Experts of a small language model.
Experts: 96 experts in each of 16 layers, 64 GeGLU neurons an expert, 8 picks a token.
Training: a variant of SOAP for the experts, 454M tokens.
Below are experts of layer 4 (counted from 0) of a mixture-of-experts language model. Rows are named router (the router's row for the expert), gate (a neuron's input weights, with its number), up (a neuron's input weights, with its number), down (a neuron's output weights, with its number) and show model dimensions 128-255. Each number is 128 + 24 x the weight over its row's rms, rounded and kept within 0 to 255. Numbers have three digits each.
After each expert's rows: "mostly gets" lists some tokens that are sent to it at least half of the time; "raises" lists some tokens whose logits its average output raises strongly, later layers aside. This comes from a sample of Wikipedia text that the model never trained on.

# expert 44
router:135100119127087164110124187074102092149153157139128139105099123135109137183132139146116135138150101146134122153137135148142141147115128152141123117095102106144155111108122159154133088163154133098150155113130186112153158105121129108136123118150134137135136115118131158144147131154113114127124174130148177127135156125186156126125166102130116119136125117163176099194149154100163108129147
gate0:117073108109114173103075126136138096138072146150136066113116156132058162134106115140109111095157141103176125135122118163156132131130131161119117151115143104144139103174166147157134137143158144130106189134086160115117123133115104110101127107099164105112097126113159113121102123132137072124100112088126155121161120126129149161128143101102107083104118100120113098147137157097113140136096
up0:121129098108132181084099150155175126139137131180123128183111148134128162193101113116143123143126132111155138148139149176179116112159156121140135157099174147117146103139145178176100112150087135143144152167111184131127151140119082087103116107101123127115103106139114138116110102122093113103123100131089109163170149092156154138125146086141112107123129088096136081118117131103131128115138
down0:116112139117084178149130080174115130134106104148133100141125127165135105146124075104090147126135139146129155114099136138119146120137164163113113142131151126117097114152134174102158126086159138123113172130134113124116127083179109128180120176139158131103110148088161098090140177139116142158124143070111125105126128139108146137153168106119099130146119124152108159135153090139159115119078
gate1:104110154140068144172128160115146085138098141153180091150118143137146117108115097179157131129136101104118143139128110177152084106094152183173148157101099141122108133119171136147130112213118155155107165160152094145115110127124147103138127093178142144109124104086108090155140124107116156107100119138133176147074135136118104152161117124099143105120139154133148137117172135142140140125138
up1:143160100084149137061161087133149117117110138132130136125131122107089094126115153109104112134170150149153152090124186159091111111164112098069139146088123124106139099140111111093103138098108128117098154085099097112128137106117058115163090136135103109155137161168145105152104130163108126108151154117155139111144141155125175095138119147142144152129151158076102137122134093130109115117154
down1:141137110120139164112111121107116116112089111156106124091141125096147135157117185127098162119138105183141133197155143106069138064139163135098156138101145133150113120119118124101128160140167112134145132109128121181116132128119115124087112104145130111082110142200137118111182135135122120139105155116119106143121144123072130138106111146142105169095103156122140166102143140130140136098172
mostly gets: " medalist", " business", " artists", " producer", " footballer", " band"
raises: " |", ",", "\n", " (", ".", " with"

# expert 23
router:098117171114103113098130150091092134107139113120155158150142139135124122187088125165117090137143097118133124121141130104127113180144143105094112134130143135135149098095099107160152115126151128110115187116124150097142116125138120136108129129175102137124171107129138176143126180132130103126097144172162122108126167107146145087105187110120131127138099116144117085128156153100120130126104
gate0:113162132112111145112148146134179151170130131126127173124077104109165121120134140129119120118117139119135125149122084089146118141105105123123126145133140170126142120127130160114116130169169116122138196127106108149097126109125067146125148145099151145107109123112072121120122156126101132152117161134155068133155152141108130160069121113149116163157169128155162118149125131091104144128158
up0:142122105144184109118112097151098106080118156066110047079148113162114104150141117097122150123152114157113106149120186137106150102121179097134125108133160119138131123141149126153167086108113147132078097156124112139141120125158170104111110172137126091157126113106143143100127122137149136118138076117134150123137100150102124101151165102105132120102106123116095141132162176169133151135139
down0:132140168157111135143123074119083135069134089120127069137103139140118184119126108129076165132076126158179146070148112151128150166112105160145130101135135113131114144102148138092094162132127146137144123113131121108117138125085120132103114116112127100106142115149162130143132191084127123108129124145059145167108095104149138112173131182096129145154081107111135148134113144171126101147125
gate1:119122111182138115118143110112100127137195124127143171128128143104154120167175151123114146138141128128117138156112130113107166110154161140129142088124136115152148176137143147103112119123122134132165148136134150098139122103146137095116112165151116156112135094140197124105149190129097133156141151123162156142123128161158159111113189104089129118080091113115136135121127099108151107093129
up1:140138111138120122160072096128117130123132108090106130087142101148127172173112127096104166141122130108141098128140136156114094139118083160119159134142151157122105133171144185102131129156131141178145138134128128081147138140148133107161113108088153205121111100152129115142136112134101156114115143140137115055135101076114094148103116139140100076145167114141128152092167124123158121133113
down1:104131151168123135158142102117117155173100119103135143125123144103114126128143099123134116160167105157125107122111146143112085148133083113129170128156085136142128110096148151122141045113106156176128149146177119120159130144132125117067135109121140100136119120110150106111125149106097150084074159137106137122137098143126117139130138145122114107156182062144162113148094141148088119146081
mostly gets: " Preced", " •", " She", " Succeed", " Other", " They"
raises: ",", " and", " to", ".", " in", ":"

# expert 40
router:129135165143116137094134125080113122104122077113136130107155162118144127136100141145104081142121123129139120108168145138132144153131103108137131099124141129124148086085141115177121118147120144137127130124128146110130130055091123117132154111166130130139165115101139137182121173150083144148096151131129143093136117130145142138105119141137150115153131101136155115152174144139107113149155
gate0:115168123109135140123100142141143113104157114153131160065129132109152101125086139125124146154127112158116143188154134119147130129132113144122123116152103127164127124117152087144163138103126097133155170106088163139161129114137160144114095150104133127135133097076108162123103151095123139161092156128149191113115145113103070147117140105154114139127119127158140161132134140127101118138097
up0:139108127157149111160125104143122150109105108127096135138164129130137164149197149118104095105150156101166091112096149153158113134174154163123152144101118135097089099131090160109085140140134135091132099127144108145116126117125105184139150113153081180083151145139150074141158113191174140092158114143145135114104163125113150120144170146110087108151132142099142150129122119093129131113132
down0:100090126149118123145112161112104155157143125127159085112160149139101122138109146145122114110112134124148102099158124147131124159139149106126144157146118137129167149097107104119046155120147124124093136131125184137144084130108093128134082105116105135110133142115066104129158148158147111110121117137131086132151112153087126110117078134119111119101109111088121133127120148105159127108108
gate1:116138152121129134165149114135064101155135164087140118097136145146152121137111133088109130149143198084116161106126111113131108142152090108127130080130143089127107137163133106124142145124151136096104123174095101069114090108114119130127090093117121141119093132111148097082134153184111131135122147139130118140144115148102182140127125171116146081119093123142110165125143125122134112126146
up1:142146105172140103170143126186102104180143142123099137111137107157142104127068126153102134136141138104149140059146134104151091136144128113107178128139155125131136144169146114141130134133124131114101130161085139095112120100110112097112138110145143165094169132116143114083151123158123108115145139164127125127172140135103149111134109126123123115112125122120120136133157140107122104160193
down1:113158121136155116168138141139094158137156136119141103124143098096177119108102099112130143123111158128134116167110168121128156151140159144140140088151131090117153138135169184111165206086091122105093121099143144095117134149132132158126135110127083126117123163100137165135092111113164115096137142128071134157118110123086108111183124118161106144143129134129156180176098136162131127125115
mostly gets: " %", " ±%", " Candidate", " Species", " Goals", " Votes"
raises: "s", " to", "d", "m", " of", "."

# expert 81
router:143122135146139138109106146085129104126150124144116113154123137181145128145132143152131127143124111165112124085133123119137117146142118141131199139157100148126141102085130162134124098135161117115072177105130149168115133092156147126162131144163103189138155138137127101124148148144077117129103133149108120102125144091122139109081142123123112185090121115133105104182151165162130130145134
gate0:171087115154112108080116089127120135124146079160145122126114150118150103162150150132142130170124119139128136150120138121131149093077128121094131120159144122117099095146105113157118124144165172162167116104155119148138095119106105104118100104112090137125082095137128105150156134135105137155141155145137137153129134161155140138096139106116161131115111113089143173110111108097106147135149
up0:141135134135156184143084116172090111154153129119095115145110109144150104112117161119108135143129119118184109154102170105125117118105123151108158123145099141143142093088102098134141122121063126162091115131119140097147148140150151129172145144161097132148173099115108126137098126131168144114133125152123124141147135149130171149146204177108147115127141127156161123152121108124091161107132
down0:132096107077134122146155142107103137154146139128170130132169133123134185127117094159159116175135117132092160129136139150080115116097128137095091125147159121114132095156158076147143168120157153140122128118110107151142122137095100150127137104131129084129143138100071168112124096163130078161112143143144157123082140112090118100121129109143124122076176076119162093166113102114151143149151
gate1:123157121118083107148101153106142095141114159154145130125134098111119134158101156108122146161141164117113108097129135143120090154101150128128101145136089127107180121115118156102095155109140107149109133106109124110098144121137131110117113138128123105119102166112192121125121141117103146124180114140126113096130147127103144148121128157110131130109149125066111058140124170185084128120085
up1:141135124116136169112132113154119128122171167123151158098148133112114129168160130115125140114068143123152139189115121108161161134107117135126176131122121132126143106118105121092110145134138127113102186124122131082152097120116128133145070110144113117122123086108126157099150139145164138137136138178127150095149164135126159109130142117118108113135110121128092165167118116127096117115055
down1:097125145091133117150129094129125126144160142137111137107145092146122120132158103158145148141168101133144138134149143144114068127095180108125191144135125108130126184107139075114124145145104134125125120131138139167161133122156137166111162086179136145105141131136099150087109100061098154095104128123092132194118092163119120128124129114157114111079105122128126137129139131134148137119141
mostly gets: " was", " were", " with", " is", " are", " been"
raises: " a", " in", " the", " an", " to", " at"

# expert 35
router:076123140132119125100129201110124131139103130150152128119121162143118139165126162118100111131145114149137130092134140079165130130124119132150150092129124107138178115084129145130139083123160129107131115127151138130141166099117093109166130088216135132138110114140130145139146158137123121141114153132149161099100135096142170109122163120096123099107117103173148095143139126117105108095139
gate0:126113142119122126138135139116108104153117187125140152145107159096120172064138143137139152154115128112102130147106142108140141122112141130107122158119154108121112116145153160148179102121149133133128092142120125169123085134117135152091170138135146124146134104154155135112162135104099122094141121097137118089164146105170099143100150144188145083073079126136131126126143128106137130142115
up0:101127084106161113186145123153169117149145123131138107152119109143076123172118150126130152087132140134123146129148163102115106136095122166153142146154114147108111143134131130115101116133109150158166210111141166141128141073115108082148122139098113102102118084093134132172119132100130099139125155146102162152107120138041121138111141144079099149147146144143098128175109150119130113100145
down0:130061146126120117136130169104140143141176113094086076156123116161074149114111110127146107151114144109148151074153141124091123111101076138128148130128136109089148102100147182151119117111071090134130106141140167114146140126113118148115092155091158127124115110148091074123160120141139115131154135082125128118131128126131097100109127105076070120134129114098084114143136176133141148117139
gate1:096133159117131144137113101150105133201116157115126156137114147108139141117117122140121093151132112123104137116151123132112138130128137193102122136106125118136151097098115120122172157103133133163153168128130130118078118194123131128107115130161110127140159071116178117140137138156122134147153155154123093162146117132098111150109138105096116104084103138085135155091156179137085105131119
up1:140153111167111104176149120111116118153130133091127088178156096109153110135115128109143133104130098126144121200134151103166100115136125126148148140128144171119108099144114104147083149086135124092096122138119095131158172151156145124106093137161128174082141106136148140128133155092113132105079135117092121145125108168139136088112084086142110109118174089159095138175085123093137122160151
down1:137103127122088119119126127119125114144080086167076102112103103135135124142113134121175138112080127160112107121116170145149110135113118127107138143192142099126143133112115160122134105132133095137087139115138125127094101130108084152131133151119103089124082121085090151128065160151140155118111142154141134135097114109118095111170167105110120113117127081125163109138118139157121154172116
mostly gets: " football", " club", " player", " team", " Championship", " tournament"
raises: ",", " (", " and", ".", " in", " |"

# expert 49
router:133108186176134128110104164087126129107156097153126130151140132161160175153120120170166098156115139114095126135126130123138120155122126093083160115154123138146102094120101142164155082128166099132084159093137121118158121061097149084165089146140118146153111133108141136154134130129109098170104183157134125120110172082153142092145098131141128143118146097147147115152134157143125109136096
gate0:137118147164176111184125124118110108079139146133178190155112176137121135165133133122131157078098140139123151136085139105143091187115137136125154088092134138059093129137107117154120127152154164140094156123155108119057122095139158127125096133158168139125121139123128159141129101113119150124131160129129100123122128113114141087147145122141108147134122168129125191120139152151117098140101
up0:095095108155042131122100123119105118139119117155124133128080095135088109122140137116126166133113107143107124111136132107145120179123148115134126155111105125134073114148140111080123134154130132152115091161193159111145099148128113114125113105142126140127096188160141134148162128113115110149156108121142132106147094107116108154134138167142116115133142097154112118141126151102140142147207
down0:136182134091121135127098067139115121149127204164068105123134127106135109157080124172130068114146127106148133143141142132158106132093133133141093113146116125133173131125127126150086134114115151137122125131114156147134155138152155088170134139149146117118087098112151150125153161104108163159110132126144125141107113113143142166131120094145131150125188169138119131158130152153120117128147
gate1:139159149187157144127148131097137088131067108125148152130123071115156106171135167115128142128139128139133134132135124141136146128132126145173151124091063127148075137144095115154108112162100119158136122158132117101133169113087112088105119121106131146116173135136112127122149122092116145126163089160135146095132129105150077109128150145162097123101094141116142112127142141082142161134135
up1:118120135169163114136161135112142127121108135169174166063076120150099114135111141101101161109146136110128132104110082115168157158121172114160087124098092110116122140152127137138139158105112119147117111093160157142143165168089145099102100099127123133168149131109131130167138127128095148105180090167114136140127093104144131100115127156144083094101106169109097140167127130101159116126126
down1:141179134121100141135105070160144125107125103124136109144106125142187153107156109106205098083127092105159118129169121155076114094127115130151098115125125179176144148133140129149111145133141145160115121150134160139107112121122139116117145135150094146127142099114145074108132135111125139157125131111140138112122175153138166114150082148098137139129119092163106119132102094135105121120105
mostly gets: " well", " not", " both", " than", " However", " more"
raises: " ", "-", "ly", " the", " a"

# expert 73
router:103081174136121142121094165070075127138162085130149147088169126141129156119134123145122091107168079139114132132177136103177137158141112129127123121125133134121146129116142139156145128095164080113138125121144121102177127088111129122177122105169152141168141098142133165161144174123112075112101157137154124095126139115142169094109145141095145123117104106174101092143163153132097101123144
gate0:094146128121131136106155122079111149135152126105111167124116119133073127127096108170145132086085120126091115121113109114135187145091139139133124129100103083128167167143108112183153149139145137110132065152183094146138095126109140135137126140137156125156128137113120160180116146118126134110095086157153083129138123114139112107095137186117135132115093112166127128108112133127110126124098
up0:112152118133107146117158122067142151118158099108121165138096113130098132114113110171144131093099093111118129083115130093111170145103129134081120119099138112144162152132120112147157141125140142114152083134146102133105129139119156135128117143115136143177146107108103139172110131128132138123115083159163079131120142106175100097112143182130156142096117129177122131101121135092096180106125
down0:148124081114100148120133171137125124150141152088097133146117111107097100124162140111146089089108118119114126103092137103154181130128118127055113160087088095117131091153117095162170125163113116140114122145126111118170079167160137115124131137167145122148154115146144135134171114106193129138105123120137121135148164112130114128136108133165163092139156142144112139095109120085156151102131
gate1:100118161084122119137139158116137150145067128140132063141101109110135152154166163118114158078106112114167101128113144128165149106110164066168114127123145143192146125121134142118119100124135116107112130127130169107156127126115171103160149136136130128176140107138139138154158127130092111163133097116170132130191112122139124108094168145163128163152127121105130130133132103161116105126132
up1:101119159122134102142116137131142153120055121137133067139112121110115169139167139127118168078129116130152111126119142129164151103115159083146114134131150141172154133138129156143114099115142126095114126113108176116157105145092137096156148156131126122185147121150115136147158140129097091197127106129162122129187123134150116124087159147174112146158120133122145109124133099160119092129130
down1:154154145130119135104157150158113101082075132062091128111154154095108101131171120097094123125141116148103156115124104150091099149125125127178131113138135127140140122123102124156153129130116143084149111120143129101156107135120169144077137133116133093148110140147144096152120094115174135136163161116111126093129108102131134121123073096103118121119156155106095122143122159131147122104157
mostly gets: " Inc", " GER", "DST", " Height", " RC", " BRA"
raises: ",", ".", " and", "/", " ", " as"

# expert 38
router:116120177155133186078104135104133109137134111140094142096132148140138178152094140146098108152153116110162167156174151150172147148140131142124139134111111108136155120122153107186193138102130133109138120130096122100134103096110134125139135101147135101157117108161154173130131147106117101132089137150140156129134142106140163099155119125127111121130144096117140084133151174143131096138157
gate0:096150121116136156084150141120124116153092103127113164123167143144135175192167144122126115128138159107129109164144160129096158151120146169141146117153095099117168105124158112142072125118088138168137110123144115113168104175101135094145134108089162087125130065141119099126123155139119176158106128129105128164155138114148162135147078100141130112129115149151112128163122137165131125132099
up0:133122117133124089148083131123170124117155150117121102134117105114091079103084134125126144133145091164131147108142138120143084081128107124132097133114162183127095142120101114114143161184169118095101121120091142132109177124158146128133096173173121145119125134094139118146130098093130070098126117143145122111087132121083076117106161170108142120145131111130160131094132132105126132116121
down0:125164144125113121145117162136129131134121125135116148091129132132158162099068141126167078125130121105099120051133138146131125101111149125171165135105166113108150151123111109137132137130152143134095107148103120128163124191106152140160140116132137136106145137101087154118108123118104107121168103135109124088091143136085145160139095126138136130107145113136142124107116167151145115142158
gate1:095160166090110145165139127130096126153131129140085120116107153134100134153139109150124102146158123120158087105134110131143156126143101145140106073104084166126123107128129095149087146084099115103163160125116124120094150142142152094123146112139149126086098118116146150128136136129106121144157154119200060120155140112117129145137135121144104139106120128149110129113145137106123157116142
up1:148100104143157089126091144128164105113140124114174156142175115131152107112115148088111131117116142103125147150113167089124123142112143136096152191133139092120166153145161168096121121183161123147099084094132141158143111118142101161144107141099109110153150151122115120124105131156117132106105120169123178148100104104113152124099117142120167134177125086102151123143137115148152122138101
down1:171133138184107077097172151108103110177144117124163076138097111081130134169127139114117116113083150114112122138094155119153102125132125139129146114136120134106092192131132113161099099147124121114118088150147118108083107076100141148121133160124148145135128152108135118142199118104168132115092140111097113108102136114128172113138167081068121138135103143130155104119099114085108128100124
mostly gets: " get", " directed", " Chris", " got", "She", " She"
raises: "s", ",", ".", "-", " and", ":"

# expert 77
router:111104151098142143118081185089136132116130121137162147126127126139129133178131157120123130138174097146129161125144138122178159142153143121133121079120143147140150106122090087146162118122137139110114133119141092133176106100095124101123142118159121125135135094121124130158174145142103151136136181173153180122099156110145148148095179126113119130105158093159116094121154139130112087116122
gate0:081133109119154098140135131092177103125114095138125154121148141070161110148135092161081144155164125137113158122130121145166102160105140132136105144143133162062170134145075085125115132123127128128098160115146152112118145094075125091124169139128119131138075129162139139125149122124138118111133121119122131088155129112120131115158147136140160132131133133115124121101144146119140091129084
up0:164151079092090160134103111121125144152130103136103106132146133116140157107098158102133146082123123138138137073117127100105114118152112105144123129133139154134096111105155140128116130129142120140102082120113117091166108167138124148121126094120150117145171118125119092140092121101156137141110134128153136126117089132116147141118124119130131160131116124150125143175132121154149132125174
down0:112107118142139150152169126081166124107108120129087138163108122124133099142121121126112109134084128146156167126130097134133114148137108125132155111125127161158100132151197104141101103137128121142147137124083133113141141148129153112150126183122136116088122108121174125126108141087120112134169124112108125129129121120133151119109091102110141155103084103118114148183172135153112135104165
gate1:148141122171102077133151132102110126148156146109115146131141104120120118140129107142087112096120122105105169138158145130122111134152147115137134157147123133145099122121122115127130093121099105134152114096119138117194118116153107121114087131114118101180128147139091104142153166098123104115129154106141111149117165153128126115164168121113109140077164124113155146134133129112143113113160
up1:122098106104141150111105165152148113139160121138111106125092135135109135100134126158144168149167086150154098126105117099149111111112123166147130093101102137129140125139117146130122173128189140141140128129145095144122119129146142126157136128122141127078136098125135145090133132150114187134074116120151149157161081112127154147109078138138134137155125105171117140133124147120139158115111
down1:121119140120124145105100176096154146127179088125158109120129125180125146138110154140197143168085130146119147102141118091134130143126119148118136147114150153105147085160155114092146114131107148096135131170124098112164112118126104092134108123142107109135149102122148128103132121128176113139111113113152133160139102078134150117052131170142123114131099118153165075102155165178130152143094
mostly gets: " National", " Cup", " Championships", " College", "See", " Award"
raises: ",", " of", " and", " ", ".", " ("

# expert 63
router:123116113132115162106142188124113107108120109162167142120132158135121174133130145153136100132116135159145131144140103152136139158145112118142177108126132114156124062073152118132145125125137127115120168118122148116148161037133132161149127131157131136167120125153133116173132123153088110139101144141105161106168151109135132111148101142130105121130112096170110139173135171109124128121151
gate0:145115100111123136135097120116120117130114168152108082157165155098112131111126129146156113132132121119163160136131108090152119146104086127106186113123110108091116135136132155137173124117113142092092151138120119170133140123130137140110117184154160103120109102134109120140121130170121147094108114133151183152141121131122120099100152119148135099104121127160136147109150144078154140086114
up0:138141132134103090144102139110143129135127111113133182155116142114113092132161136110087149160161115150116143208101107146152121156137139133112135153102118115134142123200125135149136124152152117159175117124117119130139140108135110097132140103109152142151134151129164191094120130109124120137132139128129133140097142187145120127121104165152142162115117125119125110141112154173094083156127
down0:126141094086135110144103113123111107146137119149104151113135162136125123123085167111103116120131124123148117121139147159125130119129119147116108134127117152129119097080126161135088152142052112079105142111097150157130125109104128156099122096114138111121132118123140131166142102138111170117133112099128112083115160142152133180082119113184119127086139102194123108100152151135152151107112
gate1:150135100131112112131149141111091149127124114145134135131112145145162102082118123135135114146126134086126144095188137113099144184082141109158124081099144135159129115109155121091118131128137116061159138138114103097151156057099175123136155113182132137102100124161092096160140152122102142134152155079147159119110137158120126117102115141140104096160177146133098146115117169110079131110098
up1:132103155120119098128102124108141130122134116117126135091157100135154091132148109143129127108151138118164149097152153068137124117098103142185130146143127170114072126138087114130178143144177089114132151110151098123191119087108126111123128167145127108151131144144135124138138105172107114143140074128148149127147131091133133127136179126129102081169095141119094141101125108112127125130124
down1:124130107124108144124119122120139152113127097139133133151160142122152158165105124153154114115152133137157108148127112104138095158147126165151132086141140134105128069176147121149110132101082129138119084110096126089129130131105093130124117235106162140131167097116127123133128162150120146156139096120082096124132171132166076145087171088113093140111093119120123124132147111122129157145120
mostly gets: " a", " an", " into", " new", " any", " another"
raises: " separate", " similar", " new", " significant"

# expert 31
router:127101135111111136123106144102137110156149100146145163112112171149084139135120163143080090145170124139127141096135160108115122148119119154163128123141109122148147098124144120157154119114157136090163118113107157128107127111091127130159080100133107132155106090126122125162168136135115108113099133122137153119159136115193138101140103102133101104143129115131137153169208153171157108096153
gate0:137121137170147105126116141132128139148125134131135113109141115149119123132128100120108152158140155104140123132112121148155091106104156065128144081136131158088128182145129120151103140151123139146152149135094124149125129129147118109135113132098131149146143133082108100159132045093122152131123107139124097087108114062149146127114135104148125099121154162167115139094137127122147162109088
up0:122144111161125118105109095087153132149096066139096112103140105110159093077135114111102130116105106117143111100129137122132117145137178141113071143131109101141149169121126148138109120103147148105143130153149115132120122142116146125090108121128083117156091132133123132168112110146120145166116136142128135138155099092116164138153117115112080137131135130075137117121105145119144134148086
down0:127149152110047067138138113158119105125119123158086119111154121151111072103125098162069143093120075128136111121130136115111169112159152143101123096126121068131181118113093157149162203103140135111130181075177138134106122099145123151116105160136125147133147141123176149099087146157162153161130146140117112127145132149091120137132129131121108140129143130097122121143099111144099121136129
gate1:158127084119111132089136119144134112153146160157121126103126071120145146133109136153128113122190092151160101097113144120141135140162159092191113087120113130166159085109117158108159145086117152166178158108109161133142136094121148116149105091146135115117120121185129134105116146105141085091150107115094115152129132124150147135090143121093070167135141084126091136111121139174150109148161
up1:145155134157133144178121154122097082138115133170137153076136164133155097069106105121142122158122158118105147132143132141058131156073133120121169103137140137096133165069132133117094133165116114096111098124125092132155133123065157094144147129112097095134127104091128077133153117162109134131154147148160126120129139117102126109160145136120183104120092112111126097128144106138138112124109
down1:129150118117147063101127124124135163121105076164154138152142119094146127144101121124143120129092122080170122125112136142137135132085133133140162132113148141141092157114146159107124125119097136144173106105100174124154128140114089122103093099120129129101156178190101091106109141100133141102135119142085130102106144101147131111089162108124158148152101076100151151136150160114165114147112
mostly gets: "ent", "ant", "ment", "unt", "tive", "ator"
raises: ",", " of", ".", " in"

# expert 62
router:128088114147137123123132174076121130142157099136159138080159157126113154143118119132098132154171092144145147112191170082164128152113140093122134077134084114121156111122120084174134114121129129123140117100121129143140119096134121132133119104184107102159133151133149151157150127139113091139103140140162162054140180132145146114071129127138123123111139114154143110156153146103104122128161
gate0:123078110153146114139152130103139091138110128148130176170141117082134138149171121156109123112123152110184138105159155141183127074113182122131147109123094141101111160121146125144116131124165199092099125127065133143166083144141128125120111140181104150127135147138116140126129116113128113136119123145160127095118110163104140077146131140125165107124068062125177143114174106097116130140110
up0:120133129115126161090125131172110158092142145130121098082107152153106141119078128099135146136104112155090131178105116109056130167128094133118139165157159128146165106125115121083142121153116043166177120119169121147064183111107128121137152130094172099137115140132140114143126128151111130130129123109113126156176128096137120172103118098120136140124181163127129081165106145138155127125152
down0:096101123145128149156133184130109163127126123131144062136103117168081139132122121149131122111149134110114155136114117150091085143138122114113104171136106180109168119184130201092147099114115090180159153105165171131152133105112174176109107158130146103184129162178111127174143124133098140141163144153104100141109112085164110141113145145127140137164129142156129137146140128150078147102189
gate1:124130101099113140090123153122157109157173128112175125114138119103124146134096132129104118070094103149187147110101115092155164091094116088156169134123102111078112130114155138158096144130135148106146116148111115140129145131083123086111108104150125114141113107131093127176100131105154144142157146140150116123147156101132134119099132132209147169138124129126110077129136093150126101149153
up1:149196184157148129119117109140069106132110135139136126130095120137074138134148120166113121138113143127138108092125164141107133138139149142111075108096160142137104153125141160187109111123124129139164145133186084100098154102146150170159124158123135113137125134169137109123125126138142109150120153109134100149136117112073079099135131139118129162117112102100108136145137137154143119106113
down1:128143166107169149152143150153163137158171098114105108116154116160119181122184127154130095143134118146170102134155107090131110163113127134098145133190156122106142148109140092118126075096077145117116160099174115097159125109164151139138146132120125120157166121146154111168131114126145157144150130118109127123133117107152138122112128132099138148083125123126103134129105133140111105141135
mostly gets: " Born", " Clade", " medalist", "hylum", "Ba", " Died"
raises: ",", " and", " (", " of", " in", " at"

# expert 13
router:133100127139128162107113127096123129138139085135122125112153145109118154123122136147127142143160106137131151114137162123193115174157127125129154079103093121143141074137140107199145116096144117145125138110118134120155161139098137101138117106177135136138113109152165148150139154134114085127104131140124124103120153099144176108143141112117109137142129098135141140112161180121108109106126
gate0:117120190116132120133086131127080122118140156171161155102131132111111064110120115113159202115109115119093147157137070180156111126115128122140119131174167135121130133170148136164130101106146144145108132144160203148129104120121079102118162121180128118109138122147131107134161121113155139149109174120152116107137154130108117124119128172136138149116126133157145112118119093123154137116167
up0:057134136054135117108141155147133117129114081113144141144144122181120110145153111149106129134162161114155132119139147105110120146090167172104149136124081147091097176052125142114109158147126170136138135095154106148142139124140119158132081161119133109151124103133180109110114116140141121155137120124128110165134153135089130136116115129131135140136098099118125155131157081121096078096098
down0:101090149108106134125129132123131118109084134125108162145111106136104106184081131109065116145152120131123122119098112140161135214120123152091124081142161110138066111102128187131117112130118071136125138123121121133171128140144138157123118114146128115118197155137126120143107116089148097099148128181153147147116146105148103146104137100111134168140137164134104125131142143128111108098156
gate1:147151113113097125161093137103137112129129155134148114102079102168141163137137113155165117112128111100091118125097122135109136131099095146111142086096156137083124164122171092130177108168118140128146119151137118152124130125150119143133095110133092151114150119140101123127111133120171161128145111150121135121043104150143162131117113129103149130112128133133113134097096144137112198152164
up1:130168160128145122152104109157116047121133125142124131106106159145166136157139144108088111110107120101147121163141144138132091130091147132101135137133151118119152111134162128114112161103137117130132151119143134134087123186092133125135144158167084151119163115109186134088108163129082090144093159131156109145118116112103094098082127140116121111108184111104132145121141135100125077122178
down1:081163151153133142163104142097123131133109089136139134141124148127109124115147129155077107149113110117161154169137102131162140090089179111110147142170154124111104125119123169115130141142148158122091177162097123109088180134119153145115135131130132083150103132120119150176136134111098144114106144130131128118106100129132129099104092157140103141129108059136141156157140125165100132097091
mostly gets: "acht", " He", "ão", "ø", "Gl", "onic"
raises: " and", ".", ",", " from", " (", " "

# expert 52
router:122077151127117120106133119079104093109114091104181161150133145145132134156126134122124104160115115124135113155144156095153129160119127113139114117149109128118146126091178098173124136090127115126131136174137114132134149131137117126133123122145109141153131094132116149189150161142132119167112128148122113099150136121134152072118086138131168106146139095154120107133179151138130111129174
gate0:119127142161109131151139135093107102087171138092101171118118084102137147130136117112124164149144138127112102137133103145160119121108161123108119131100055133134158082095125134096093079112140133135153100155103093162123148127149139129103164121106123137184096143115099136136147143152100130156136137135118112138139095143097088133080108154147111100135115124123110093162145148164144140109133
up0:099130158143101162153146141129111132146096148129137137099072114127132138142141093164155144124138173132151136115114125137142100110146129117127086107139112105120100103152144110166139121167124117105133110107119138070147093132107138107163163160117106133141097134133112161108132143181081123151179090128106127123172100146120142108125130118106136144117118133118154165121104093109114132156092
down0:082168115096080118157074137133145124164128108168137124138129140126113090123123129118129073142111146124085141158109123135114147140165106130104119141128148167135130083136159049138160119109126182137131129129135125147109146125130122144110143137136069129102112117130112137126117137146109161088118155140065171139135089131145104111115137142129153108140079146148120135147089123176135110081107
gate1:139084138083150088114160110124168144102122136084121158086123159109151082128114168162136105165112116151117125125101118129130139096122151088087142136120125095129158119175114094128139100157144112113098134144172101144161134172142128113119108121143138108140159149139124170195120124146109134137159148131186113130132104124158135115101136150106155113133143098128121096145131157152134166106114
up1:070097106154109113141155113110160119141152177152125131158183127120111131168109102112127131128107178176123115115118144125090124156138152060152144159103092148170140093113128143084137134135123123149088116104128126180143077121141137126122160123121137139146128101107152104131184110143132129121110115126133115146107144114063130159100114046153142109157140126100132133142136077146165135136109
down1:133140111111077133088123139083057138128113123125144151082167133126148101123062097133162095137138143124147116150127117102113153101165127128131123151133155188152082118135083144149159153171146146137134114170082121128115153150128115102146129136129107180137136127137143090102137128115091128087134148101141129092119110137119094135158126136125088104145128110136125125143141124103103133132118
mostly gets: " Texas", " York", " Minnesota", " Pennsylvania", "ibn", "kovic"
raises: ",", " |", " to", ".", "\n", ";"